python train.py --n_layer=10 --d_model=384 --n_experts=256 --experts_per_token=6 --d_expert=96 --d_shared_expert=0 --activation="quick_gelu" --moe_layers=[0, 1, 2, 3, 4, 5, 6, 7, 8, 9] --router_score="sigmoid" --normalize_top_k=false --routed_scale=0.333 --balance_loss=0.000826 --balance_bias=true --router_cosine_scale=14.0 --router_bias=true --init_std_router=0.0247 --lr_router=0.00109 --n_head=12 --n_kv_head=12 --head_dim=32 --vocab_size=8192 --norm="rmsnorm" --norm_place="pre" --norm_eps=1e-05 --positions="rope" --rope_base=10000.0 --rope_fraction=1.0 --qk_norm=false --attn_scale=0.177 --tie_embeddings=false --parallel_block=false --init="normal" --init_std_qkv=0.0234 --init_std_o=0.0 --init_std_up=0.0234 --init_std_down=0.0 --optimizer="adamw" --lr=0.000873 --beta1=0.9 --beta2=0.95 --weight_decay=0.3 --lr_head=0.00858 --warmup_steps=487 --schedule="wsd" --decay_fraction=0.924 --decay_shape="sqrt" --final_lr_fraction=0.0 --batch_tokens=262144 --seq_len=512 --doc_mask=false --train_tokens=1804000000 --steps=6882 --dataset="wikipedia_en"
Below are experts of layer 4 (counted from 0) of a mixture-of-experts language model. Rows are named router (the router's row for the expert), up (a neuron's input weights, with its number), down (a neuron's output weights, with its number) and show model dimensions 288-383. Each number is 500 + 25 x the weight over its row's rms, rounded and kept within 0 to 999. Numbers have three digits each.
After each expert's rows: a language model's description of what the expert responds to; "raises" lists some tokens whose logits its average output raises strongly, later layers aside. This comes from a sample of Wikipedia text that the model never trained on.

# expert 54
router:513467456468537510530480489475467556513497460509488485478503486503529504476457514529486511508504514496511527521463536508496491460564473508532504486452522500463512481491523532470487484532517519487507477458509511518529541492514528476492513497527519458438508518456531513536507493510491502510
up0:533490531509523510509535549455473526520504474524490487511524448456481505507508514517497519455485502506535497509493439541522505531456496497483502475517522495488538471501484511478492553496486482492492484488481503540515507542500505487517458440527527479491489520483524483521444484482515464498
down0:508486479513485460506445479524523495518546514482507477525518498524440512496488499483491520506493494448476527502529483470485475487466498485493512507523515547510511494499527530546505504501474493510472499475521461433486491475481483503522516507506506497558490497476485494502525503506476516481
up1:517470496469522541499466479547469513488484455487522521457480526525538499474496494499507527562496528460504486511532503491475505483543454483507491498524488529518467474566508532480499517479498512509528511474477519491504497506542505515527512499492529487519544472487506470475508519473520504504
down1:460483513483481502516489452498466537485492513554524527513453505485533505468492529505476491468483445504495473454512527504501518510474504499525535464517470523473529458481517452452516474523496505468496493512493491520504540488447502497483499458511497506502477496539487486495510511426491460469
up2:471458480510506499502486473510449486506524481519504461514484478483525481475500535498477533529484497507463515480499511494501513533513483540448528500445501513473538485484485524487452469506503483493508541489542537472496502525539504423483494463515475446508509459478558488517481516504518492530
down2:489483516496508469496509499493529516512506530488513518542529523523494534505530510482489447502539505484538475474523534476503487511543510514456484558485546439515515496470516444492487473519565499526481470480481519467516477494483491545480529524493543514527480525520468471512517503454495510487
up3:499490536495537480502481513516490530496453459516503504481523481513514472512509487519517489488468528520517538470491501525506532472509481489523526489492522549507524484487495552523504468499524541491482475486532497529510534529504473457498474484540515523502483483463495481495516514492518509493
down3:514467539522511536526509508487502456494520512503479483524483523511514529506499505549531498502521464507519470490475468507436479495524511476534502491530523541517522479471535508509490511465469503478477475482487476508492510487463514491513485556455552455465522472536529523519513520501482504520
up4:506543507494502479481534495463505512543534455458509512499482511459506450468518527496487503500519487467483537488495499533501552501522454507479561519467476491482504459510516531494510548493525485509485487511521500535520500480460479445480475451540503489484531465469484496464488507538519527506
down4:504502526495515541484527486490477460488525498505465513578531491505494502517533518543512486510504485497503481482497513499552498476499514475554527500483529540464476521519499477505521489488491501473505508522484451487509468523517503497523488517520475483502517517514499506496471456502477467485
up5:506538420509538508534501510479489474522466469472477511483501493521549507478520498474537513482480512485510540519509502473508506519513477511488504498503498494484505503465500480492499504544502473483478517458528498522503515515497551495450494493452496472497523519476464555488478525472474471489
down5:492429516518516455512497456495527507508488509483479503547523498496462506515488490527474492474491546457513505490484517491538507489494472454542510534483541491515452499471476502524505485427497510512512504503476538442500468557514510481481469491511503483518483451538501530495503488530473525518
up6:521504483478491478516517496494476487501457458477541507489487467509501504495495509458526542532472487476483544532547513538517534517495492521506491463532517508499494473528494534519531578511487461494477505444541489502510469466496535478516499474487535440477555498487458519538467476501522530492
down6:489459488458535517494536520502488469516540504548491517513532493488502476482472475524463495498511530478520532503500451475491521464469506462474523483481511518554506513470464466510532480483476488501477526506499512489518483548539489526477525478516473480502480491524503490433518505484535502541
It responds to: Scientific and foreign word pieces. Inner pieces of technical, taxonomic and foreign words, such as ne-oc-lassical, igu-ano-donts, Piper species names, and Cyrillic fragments.
raises: "-", ".", ",", " at", " on"

# expert 27
router:477538495505498506521502502486481485481457473503490485461469510473524535502514503499499491518545487504534546502518529533505488478509516522535461428501544483503504503487518502461472497524470509513507480555500522534509507478520504521518492495514483407503473494459516493496494478542558527497
up0:489497479509498527495499484459487527484521518502482526465528515508484509479523537498510508513510500559521526469523541540547530488522496495541476472497497482503488508517462482449482490502471546528435503501469538540454492529523519516480517434509457495510501559491516503559506504504520490490
down0:488489529482495510511513513537526529492496502454524515482478496532547511523485475498505498536518455469529523455496523501554520488452505529505544499496490507499497484507501517494483477507488539494522498513491494520515512488504534483520456467503520495564492491477496535487500510464505477451
up1:478496448546526515583487530506479468544489501492473518503472501474491510489463522536464480534512500490525481475505518482480516500519488465513540475505491494433468505450484465497468508504498492558515490533514533551499480489478506460493525499506492473474476530497501506523489489474535540553
down1:498479525454509484499490523488537539490504507505518523501475486524559512493456505495533482480513506463489487516452523536464500453505533533499485516488522512506513537532498455504526466476519473488488503532534534537507509489472534521508499480502495528463469455512497505483507471517495492460
up2:539515519523540510459509475460459474495514509486504505518510505523493494513526515523520531498508475486517489498486500551522525521516482485507518492472507480504506504498527515553503479473477506520482501481490550488520498512518528491497474479504509531491496513456523508511483532495492514492
down2:491471510515513544534476524499505517512505517479508493501496512541504540533540525533462493511513511456508470517507523499450497491516496500486517472462488499517500514495507499486501476523490484497490554493492493538502525514490524472518527519483475501535512457515477481455491493447511456499
up3:481505518520545480566501524502543478511492523536493479458513467499453523485506493520532493464514478518495549471537492509508513506483523476510498488531493510515486537506553477501470494525512471493494486519485509560432520514477484539512460552448482478487548484514513537484517526506516493497
down3:497479500469489468514478505491506465528508478478519498493505512484551496506496479500431516458499475508503544509465514465532484518480451500509527508513479498521505460544432520494497517509461517535505493513523502503479536526480517527522515480505469476512512490548530480497449487484496501477
up4:520511459501478506502458529492526443532542477494507478545522481481470509503517472484459482474511506501527516480476485534548474524462467427517488540530450505492532495500494473518452497482506530492491491498552510505462522520469470504492534505545494487481493466503487509498478496508525499501
down4:543498539455518460509448474488513492470485542540539527489526490499462517567460516510506491458486504501495513476521443496489534503488498499491525489475498539523525516524509517530496509494495482510481491491475519495523488545477476464468491536464507529527509529539458505563460506527488475492
up5:533517498484508508560495490529481481498496482500479523517502473486524507483509533521484473462475488460527528480510515493509489470506493509538503490503492525547493507492460499509541495473492523560562485541499494485499518517511538504507508544436482491507479485497489468481523496505487510459
down5:510453453495485494469488511484514491479510522512539470487513524477546458509488494497505545521484460498489494469461510537469443481540453476491510516501467544478519517507552552507509492527529488486481521471483452469474523479458510502524490534494526536452491474517458508499493519500483506489
up6:525523473519467494537497542486523504509518486496460507472496538499534517519506509559528502546500474524519486478514503467508468479505475472521479499503498498516527510505507489498523500449518455539478511506500556569528492519558547497496499513503520485527527492509549467458483519517514498482
down6:461495482502535443483478472508514478479524499456493487494455519495529468517453514507537518519544518491524514513516486491448452488510518511476527503494516477556522496501522464516520480473549520496500501542511464512515482475482475539493470492479470520515478467509521496545452521525520482495
It responds to: Mid-word name fragments. Word pieces inside foreign or uncommon proper names, often after Le, St, Bre, such as Saint-Br-iss-on, Br-ien.
raises: " or", "-", ".", " &", "/", " and"

# expert 19
router:440512521459497516484479512473479495441491472509457441515522495473538506464474474494495506508527497505556517483499523513512540518457493481517530460492503530460515511475534470520529491510507517472479475518511488489492565517526513478469494494517514477521517518456511528487506499568501492535
up0:516492477535501493492526512497502492468472484488488454497498474519572469504521470527494493490543544499516534500504503502493499495478514464505510458476494475489489495478466439510527521486490469507460547526495470475446529527505514478505448523510496536514560516498484512477490496509468464509
down0:504456475520518485497480446542504503512530489538492518528507500481521551528487485492570506507514534478481467502465519496507511510529509505440506506503535457532467541518515494457485513509487479531486498524502521529453465483504489545520489528488458501462485546497566449548485499476512478536
up1:514473477501516564503479508519505490489513526484478551512453490484475501488489506493509526501480469519549507540489512515491513487484515520501566445463524474458466483475496539485487446506514516514503513539520538528516549471533511475480506467481518512516522513511508481490504505571504547481
down1:495502475545518497505480509491497479475517507475538502530532479464499525498479529545547493479523487505528503539524516476524493506502493499509497496516528442486505503469494447516507551545508518463525509523536480498480531450543499538518514494479488500477493521487450455524493467525515508504
up2:520474500496489474511498509537479455477482457459452489467462472500510540490480447498492456513478456488490496463511475503511474492498471483509519493484485500457484527509519515512482512469467513483467531505509536553492549503499543497477531492515496482523459529510491503500526474511515488544
down2:482459442455541447518523497481528512525518514520463495514528524512480492503481450540444491521544501501525513507494543475466512509492496499573493560504514518508545495453537537506476519499490483496500492477514482525461517453526467532479488518485530459525482486455473540529528553487469474499
up3:507526476531500460546475504516439492482525519540486507477498498455540467473513470520517474486477479501554492543537539477487542508481482504486488486514538547508484508521544471542519499505500495448493453482504491529519457477517544502471516506433490500478460470490532504482495471504475479511
down3:509456474488517479524531493481469533529532507476510502458509542510467442500507505443507512489504518484472504504501503541529478552510500522480481511520507506501509520491488523518505505531455535526547536525452477521513507500507488508500518487495499480482510529505523468518510468467551525474
up4:497477495481513492473494511493528456498524510511522514481489448499511487472526461514474453532533513542521505547519499520502475505449504484513534514516544519556519467495501540496530522463493498467523483462518502488510478469485490538485483492530508516504524443503466493490478516477524515419
down4:538485476483506514537505492536555512501503529536527456474472489509487525544495498492501455524520517485506491497484467497469526498487521516522528528511520456513508532516471488541512487546529508448506477506518505490518472544534526540503510505498513497502503505509470500453580524502491507485
up5:495510501453476503526498469492476505479543489559479501492510487515567528469449470522505478507562534487502507471502522491502530498463532494502524474520512494531544451500543505471568542481495512519462469549524487511498529500516530497454521460487535480479503478489543512520528482530502505507
down5:469480531477522479539511507491485497519522536497489496500474531504469536512534478469516507504454500519486519489511545478498488538481483485500521492457498488508507492473508539528482446529493515487484485529499499525530489497505454514510490561496527494456530471516515502532475508479520543493
up6:504478521529542480544515492509548517504480507512464513499507470518463492477489513512478512512503453503490433496446459486514485523466498491505512479496490502537490525479529514482486491478508558494528472435507539461517500495494527487508479451503506495469446487524513534496502518516527485501
down6:469474478516555469502509498504521542571513477485513540477483507507470498553476475482481434491536523526497477497501480474485483507504475478506496523487476515500503542490484544516509489489492496555488479514485540525476491527545519531507491526441471524514513501510492493506500514534531496455
It responds to: Demographic and list prose. Function words, punctuation and numbers in census-style demographic text and tables, such as while between percentages, colons after Note, decimal points.
raises: "bi", "master", " girl"

# expert 44
router:526479509486509551496482470466503545495496505505519484450502529499536528509488516501516510546490483503522542516475497513526531430562490482530487478474508501500537505476566500472500445501491505492502491556494486539507516510548528499417489494484507473488486520456512515523482481533519491502
up0:491498511492541534472522509518498512507493473542506489484557498508515515511493509522471492482509479485506529479476518506537490518489529476475526484510511449478527502525513491493506527493521529529465545484488529502538473547496577494492494505506477523534538489478513525511492509505496453502
down0:485485493500501513474482515525508463493478504468513525488511492504493522540488519511464501498522528527486458494531503478505426488475489474488524499494488498486486512516488515513530545546525473482518498496495514546524463512476555499492484528496533527492512477509474484493543484463509521520
up1:514496525504438502495501470509485509473488506487482488498516529526527481497484509492512511524506495467546535548552505511511526476493476486465503508536515514491486544510464480508472479496485478510489521522495502494503496457543484500537469495476400471508529495512543492520477510536471547526
down1:527538523459497517500537483520559500492489492554506499450538487501479472528501518520508471505459491463487473540524485515456492505450503482460530477527517513482533499506477495526489508503484495482542478514492497481465499478492488489485501444491466528494518497543490535487506522536453528517
up2:529486482478465502531486492511485462514476509512543477533536504500495464501470491523515520494496540542505446505503482538533558500532549502540488495461471495530518491533496477496470515516498510497470505506517501526495533495557532538489520529556544507458549475505545553489534441528490470510
down2:548521502468500512464456525491478500508511500549537506508501489484524510505498532513540527548499463532489536507473547527525485477479553475482497499485449550514518435500496539534492505488493488466482504496548480483488466501534478476548484455524540466534468544473479492506482507510493494468
up3:487505474497487493515490530498500517494483469472494494477513523550520519528502539488536520516498490483506532470515510488516519476491494486508478493518491519521485479485532480511543555467516495512534494504529482504457471498526511530514536503482488505471475516488493538506506464485536513539
down3:474473471543539480474511473484491499466485491492521526484461484502485511520494441520486511483536498473492518490504501471484527495481514521490516487515511492501444510587497497517486468466539524525480514462510494492540481508494513488509541497481490488519517489525496511480483436545552488515
up4:536475521488494504512509537481505542452530495540531470474502503476491504536513496526442515483492498542476520491515485517542545486517507550515542472456500504510528505492522491535492484516509473515488476515487488486487464538470484495490514506493508500507500498484513489546496540535485474499
down4:501530520503510456466507494526496505480520508499492510507477514550491503484529541513536509504531526517504517527525529486516488507482469503515492494523508488513492524530509499537487521506497440533551485484503508532521452514524486516457530473513497490520492467460428471497453522514476485533
up5:525524491496529488501489510550507503487509515503468451500502488514517473493480445517483514484519477525507523521504522461502501501504481498524473506540503497536461503486478510470486500528519494461507493495482517491491520513509470540446472488488542506508459490493477547514525491521469494529
down5:488509492501512464508501559462492497525510466488541533514494501482468500497513468470451501466480493469474475471524501465480522524511496485513493511504464504492489488504453482514485451513529525480494518509518471551486480489489512483445497493507480488508503469519501457496500534508540533510
up6:532520490528486574479473524527527483501498504507461506507469524436470508515504479486505469513479507522534521479487521507510522528474518532483492513550467514509565496528536483488515532522487511513477484553505476537507531463525535526497506528500454500500540529455511538528494454513535507478
down6:520507484482475524530504536521505520505499484547500523463524516460539496521443504454488474528504524505491489481497538522438449462498470494467495505576507492506485486509526548493506550506518508492518519449475547484493458467490510513510547513514489512494456519492454526526470512482485508458
It responds to: French and foreign word pieces. Pieces in French, Dutch and Portuguese words or names, like de, Soon, soit, Bohemia, Nedao, plus English words like What, near, attended.
raises: "ide", "-", "har"

# expert 43
router:516506535464489488498440486487485528504504479526493459473488503464551494471483492548499483492483511531564530512521525502477518429532524508514455460465527482513488496472516547476540480499518492473536495533482479517496486516507489520461531480501500476506448464456544455507497495510470526494
up0:507554493468525516472499495463496483490470493528537518481472514499540455499516523505477487543501534496567522484490516507504479453513495489449482509460522485523538512509520484482546521462485469519499532477471502549465495522506508517501498474514532468513478509462469521499543528477506495485
down0:510485501454465493555496493514476509524525468529512539483524492499485463463454510516498479507513538523502467520499494533481522438537505494442473508554506512552543489508454510488495483518501454477512526481484459550521536529515470574541489459519469497495485519535486503492485497497518482476
up1:532469529487529497504545491486478499474502502521515458466527478516498501495488513481516510463536450527557490508453459505496494503518522518479511546460504506525493487533539555476521510476543530470500487501545560521502478522487532475531502477511480502511492494507498466491491532499537506479
down1:491505514491509481520486488490517478515468515523489498536548461513501473535497500512495474505427495534486502488529511493549515507486503487512493475510480501488475525463497512489555452469544487516448548501491441555466522514511498529523508490463490502497490491519490499526476501497537473488
up2:537534476517481525488522533496499534501533509524467501509517496500520504481528503543468503511529544514509500533513531508500507507543487528531451495462457516484475516481518508469524514459512516481514521509545498535487524510483515510437519512556476494537525498520514484503502479455492498509
down2:503486486528524522516515464493452511503463507499511483549503488491531520523486492515517454506463492518467490520469494481502517509509500480500457515492449552523509459531480499477510513538524517492495508459502497463528527525493499521499506540541495457524533486461477478471454503481502490492
up3:494513522484478495483512524512463536496536516494469502489460488525548496511514530456486510522485547534501526513512510488510510456512456496524491484494499515468559491488466521492538475468556526519514475476472502526462490484492467557456489510450515504509503462482491491506494460468497520467
down3:534453491495516484496495523527490484497522490429464494491468513522511485462500536469489505492515478470463539497515511500515510524474513494503490466497527488514499484523548506527499467541526497536441506499492472471506492498491521504481520491457459501482512517513476486468505505477498500491
up4:556485510512493467497523491502498459473521435486476490498540515498499498485481518494523491540499479490523531478509543528529538470495542540506517483490500506481489518506526537458528510514520466509532513501502544491518529474521570492512509495524502512509450454502520489484502494536494485479
down4:511487506458451463496463484506495500490473526526466508498496481492456495509488486526537491510511530445501481436485562479534524519499504477488498464502527509501502478524501532531518491490476510495501476502533480562501489505502492512488509518492481476477502502486517464526508496468490498486
up5:512509530474504490499493438481484493498506504490449481465466445517509500565512455508527488487456516513516508504537489527467537462499536517507503500504538463492505516468490494510502472476464494463536489511477498500475477503537511501517506476500468502478490417490514509471502477529517492476
down5:468504508469518496517518487513505516485531565532495533465491493496469453514499531508511516521511541498516503495508513500503526438481542504486483496505472509504484492526540526526493536530484497524495479495560473488491446503482471496507502490493522492582455475509538448518483548512579504467
up6:549491502520473506501522478508482476455503464457472487504465492488500517484515461518489469499483482592512516497471532510464518485501527536460477484515488510466493542471536520517462497497475462504534506551514496470520492497457494481521486513461525509493524475507503498495469524512498495524
down6:478465513530498508484509476508503465485532487491498510528497527488483482529481513499458477445526500514505486518493537507494506531470509492511509545527545475472525474530521479473509542488487521484483484505532497522501482488523493457552481491516465507491468505469546515503537497498486498476
It responds to: Table dashes and cells. Hyphens in markdown table separator rows and first cells of table rows, plus odd pieces after co-, as in cooler.
raises: "ping", "ft", "ically"

# expert 39
router:492485519512497494565456522488501465556487487529511479477526519530491488484480513519533448512483517510525499497489457539490545465500465462503511464500537542478552527510503489510479499516515517522486501509497540503500535517524492475498480504497491471503512512457501545548524506545529515483
up0:510495475484523546509503489472483506500494502502454487479555498444455491491518524530522473462511447501487531499472517556545528479517497453502537460552515552514473489490467499481465476546492492506494552525504516497518545525461490537495500520504511502508516541481496532499515487543534471502
down0:512496496517535471500527476501514478491429453505499523480523517453521528478475519508508554496491471514542500485537502524518489530551529496527493512512486496491531520490486494482486514480524558480494506533517450498515493464517512458501476512483522496518451508496516516510472501517470526506
up1:492489541473490445520499524424477519510460469454443486499528488506499517504516505549504512462505517521504512455489513502540504483487493510535449495484484531505503490509506522470514551478496511439532475472472507479485481512453524461497500469523504465495520504492503446454509499553493503480
down1:523485521495470536478471506540513467507471489514446527488525534526510504483487544489468515468499472514516525487518484489471476466510529478474472472497519507525546458476542476540480491522544477490537534504508496499525523505515461505520500519511518512549502506550497521550513471506486516509
up2:526473580579512492547453519522480500495514487516475544504517525491519516497487528531530450514514507498500487506500505504527505503468473524497481502499455512451520533461498477488528545521502511507483506506464531481487488517480500483469525545512487519515496500511476524502517451536523508468
down2:521524454460519469535503478503496517494519451520509499512480482511519426501513515507526479547499454484504474449527472508498526466531504455504514508524498517548491501549469495512507459486506496487543435474482540513486532464475491515542514463511497503476500514551483510511506514495504475512
up3:481509495492473532488538538528477451510530495521504504462474511492490472520479482517520480494481513497536534512520511548481469512510515526504470523461553544511478528501576502500529504523519490567480539469458492506492538506507495521510455467474490492478490504470521522518478490500496549535
down3:515509500556537506489487487472502471501538531508515511534505497511501465477496497515513554492496471484516514538491547529482537490476458508494532462512521484549487506487501534531530464486469496472549465520482551501506491529456509538491513537465496458509483491530507517462500480467510492507
up4:519494531498491530459530492485477450458463487520500494500503513517464508488482475489533502475543474468517549515483512517500530428489544487484502524531513522501494565518504490496445514523475445501460514543491507526476508533495484540496473522498485481540485521508563522526529527499507493510
down4:511509515496503490513519485480508458486548496482505499496511470503542487455517478496479509567491440485460520471513438488507519491503528499517541521516455452507556472522490538462482442526456500525518512492506478479486505473529510520509459513511500521513476494490501505505474505541470478511
up5:496477477510566504503509483521480480477511509513521488515473458461541524483456493511471481489485484519487501480512516505512512504514473509478485528452535499475510497455506509497480558459496451467508484528533531524494531556499454494442522517530482483506530488485514521501512490532481481505
down5:506495471514509529537499511529477505511516496471477514453482502468448495526448512512508500516481550505473479568468475535477501476463495437499453454521497524519512506499485517496526480507520559503472471491474516504528464519504533532549512510506571512551532465465495502442510517462467506496
up6:471486503552509515539513534480481461511501462446458515489505447449502502506489469478458466502444496511522480471487508515509532462487500515459539488506484517493491561501527500491481509544532521565503507468493481499488531518537481521497479501491505508489476461507496525469511488553503485506
down6:477525460484489445519511495509530462537510486475487494497534488521521496479505478474488483552532523564531455502480461488469479520506496473517508532572457505525531506508475518542490501531525526513527494490523503501491485492476465506539491497532532527491489495482490529485473503501547480474
It responds to: Table cells, final letters. Word-final pieces like k or e, and cells, dashes and numbers in results tables for fights, races or debates.
raises: "-", ",", ".", "van"

# expert 49
router:502478527548487571538475513481519514467496495565484486500484491476536479449530479509492518513483499510527528497516521509515488487447520490527534495512489488487503545498509491511490494449464481493494491507519507520503505556494484496512531492500496452528498477463530497498523513509531484471
up0:519520515483542531545564511499516494435454483509500544492497487477460538455492533501541476487501500502502573513496523526500523501544548499498545477474506452489473539512493487532511475458477506483495525534482444572495500497499488512469521495539501453535546512489493506509541509507496501495
down0:512529474513546468487523470510483529508481496488466500507544496508513483521542461529513513490497490513531459497501484454550513488493532500513473482526547544521513508528474499475488509489499455479526496502447554453518489473486501454490510445517465546469514471585467483523511508549488531499
up1:502470526532503458504499540509497541494467517551458490511499507487555503474500517519451492485519443538494493481492468525496535512444521482480474529523474523507491532493491492496550536486485497509525545537481516517534539521535525467469474504541497516493460520480502472487503504474498511519
down1:521508527482532459489541507511481511499497483464540482492524472507536521528504536462511495517515492445522482551513533504493454522509503508531489452483531516492493521522515462496463508484494515507517499441491540460496502519461491522494502552478495476475520479543523502503500473455530538501
up2:461480513497508480475502481446511524479552512465461509501454497513485457497517520477503503501507508506507520499465516494515485528479526493517525483456529500519491462485504485488492486473480557506495514471529490525477531472458501470499503521505576490470533513461473498494547479508521477523
down2:550498494503533521514510491494532462508423513550455502505510519488522518517528472496468450469429506483517432497496498544525516523487533515507521454509490475517468520475491508499541586543506506497507425519474463541500477549491507545483491561498474486516505497551486525545516516492500481531
up3:501497505493530511486489448493452535485509449494525502486509492513513500517509485481472452488488499476503480514472476505508468465429518447525492468538466510481513481478510528498497529510488508490503483511502514462493488516514490504518532463480522432471477511502510462480484466538503487499
down3:482486537462538523526518544530485494517542522526511481502541525508488480505438518552491516502494542526496514505529510490455482478497511493499505519479490510482507529491506500503484521518494473507484514484548494545490511460520568506513468465486515509473526513515510511470474496512494502514
up4:552540504517478570475475477479464486521506472502466481474504536523498520483535470498494520491529502496538556506548487503525553492524529511520513531500504470453521496502515520499476493525493512500464497491496511548473517495501477493489487449541483474519486484476483520499500510497500546490
down4:477471460510498524495479501465514541478479492499496522513492518442516496466511485486484494483525512480466478465514515476472506532468451491515475502501490514545515466474478453528547513484553470514568540500466515487520519497486436493539518552519505473499505531492517518530502522491503522492
up5:485468497511504484515507538484492458470525517520476495481522494513480521527516524500476495447436499471495458500502430481498457526472509507493506454495499511454462491498466463502451469468502524486487485482493518487475455560468538531507482510496511508506524506445496535483503487527516522488
down5:474489518470523551512543473522451504499542472505507512508450512515508502477459514515535495510484472483479465501506470503516506533486474491519493499486438505481513499508546518470499520511522494478522480490529513473514524467493483487481479503482530496503472506541537508516471455510489521531
up6:509495480487550499484465506505498497477515447531480466488487487488511487498496504513506474511523471496528505498549537510519474485509529501526481509533505490466489516480470503464498558501499540500541532488510509532486485549505504514487488492498518503489452478512489507473541518505523543500
down6:531501510471504448503482478508534506465521464486517466518531470491502482493493505556521496478482541509510499519525526457468516501488480509489468499415478498490489479516527483530503515494514521513529493519521490511501521510475450462496499510495501493473503501586516495471495486489480518464
It responds to: Compound and number modifiers. Hyphens and dashes in compounds and ranges after number words, as in one-man, runners-up, 2014–15, plus pieces like partial, three.
raises: "\n", " or", ")", ",", ";", " and"

# expert 34
router:523467497466504473518505501506476491502509449500486449472518481438540468484499454514491512477475499503507505502519503553540530471462462500516534468501507523461530523483488543443502532514515486521480473516472497534501525502482510494484500501507494488526496498465550533475520511511516486523
up0:505452484532479516521503512521498469530499482491473462486453484486490488499478482481500504515466515512483488496492498505533479489478511486509520476500505508525487522474545513491512540479534494500500502489456510557486474497527494529487477453498467532513444461501497430513493545527496527556
down0:514443528517492531518508490488502437507459504478503485537529504457464483474494478498500487469477480500479495499497456489482520506506528462535487494487481470534519487500526526529515494512479498510516492485469509496498500530507478491474518518509528525473560537494472483472476478470510554537
up1:507469530483474506533492475534482500491495462468433454491506492447558442507506513508485448507533499477520492550528518531497518491460463498494469487530524550483514511497492494473525525506509456502480498520459512517508511486527523489475496514488461454432474472449498533473547493492510537496
down1:461485492490466455510475494472497520508501523506464461492532497480481501524499517499506548504515526487479486559505510511514538492511463463496501481491540522484529487490521528500489521482461501481484485473509491513455520487538555507522528495500461533462508505503491514477483534492511513468
up2:524481493506497517528476480487506478491520466503495481459550528459490492486509472482542490534477537455503488534512521511538517460526499493478532488484527505474468532473487531444533494511456523511493481523442510497482499503502499501503502517450486467534533493480527543493532531481536550518
down2:533506530458530487514503481504527521464517484498474512478506472486517522536518530517552495477490522494504459464471513493571485500502448482524529434511504474490516495517472501475490491498494553498476494491485485524502543529519454438495519520450459504456481519566481486511511502491539507539
up3:494500504519519491503467450532550496543471483535495496469496455502483448466491494546483463490491472479527495504537472513518529514529472495491513502515514449513542457486495509493501524491522477513494540467479531527487574497483485476511502513528456493495469497478478552496534477451511523531
down3:519483489495474495544476497465504491484497507512490506522530525501518459544524504502481503539532536469512459530516515494467488499520499470490474516506499504507506501498498471502542473515533477489526497513488508460487497490492517534500495495468497484534503525536508459512469552490503516462
up4:461472447498519539513513505497483474535498493536502523491480499512491506449472504534493484462486525556539550551496516505484509509487459538487504545497556528479499516493501474490464520490481484557488539519477542482493516509434476499496509513537465508507549455457486519506469482498503504522
down4:433508565489489496500481495499475523477469502535494545511442462522531509487545531486541447514540507505471483487512525493464515514478516529478462533556514495484542479479526481545520466500473526486506470497566532487529521498528466474526501490544501508509471489552532479506455488497468515493
up5:478502544516517504460504510491470498480489482467464505489520481477471480494486463501503538493528534522478520511462514497534480496475466537499499491534512516470513548480534513499514503521504498517536487464483488463483515472488482573495525491496494511501502458498462488508476512524548471557
down5:490499463484487562512571534471494494510489521540500535518541491506465523474494510493487485477483534511460494528517514487449511533458512468464474503512505488481504522507487525496511511493530487484498514479459496512520515472514481486487515555439585511484535497482534501496537493517453482507
up6:476457522529490517465511495532514511495520494464503507442519486531478440495475488515514495462527493497493453492492481516479516493523474462469533529485466484510517546432476514510536469524471491484505500509503483546475503487502463525468520496467537492527514465496511530502507515485521506493
down6:495505494518484521492508529480492504478511507533549532495483485498446487500491471480525525496493491531483489482442497504486522532525475526454497487521501527476536446502509472484489496489528495506462512526461457496468494507515515492494479489537518513487507511495470522557470531495527493559
It responds to: Table cells and headers. Column headers, numbers and separators in sports, election and award tables, such as Votes, Candidate, Pld, Losses, the pipe between scores.
raises: " |", " in", " on", " ep", " to", " or"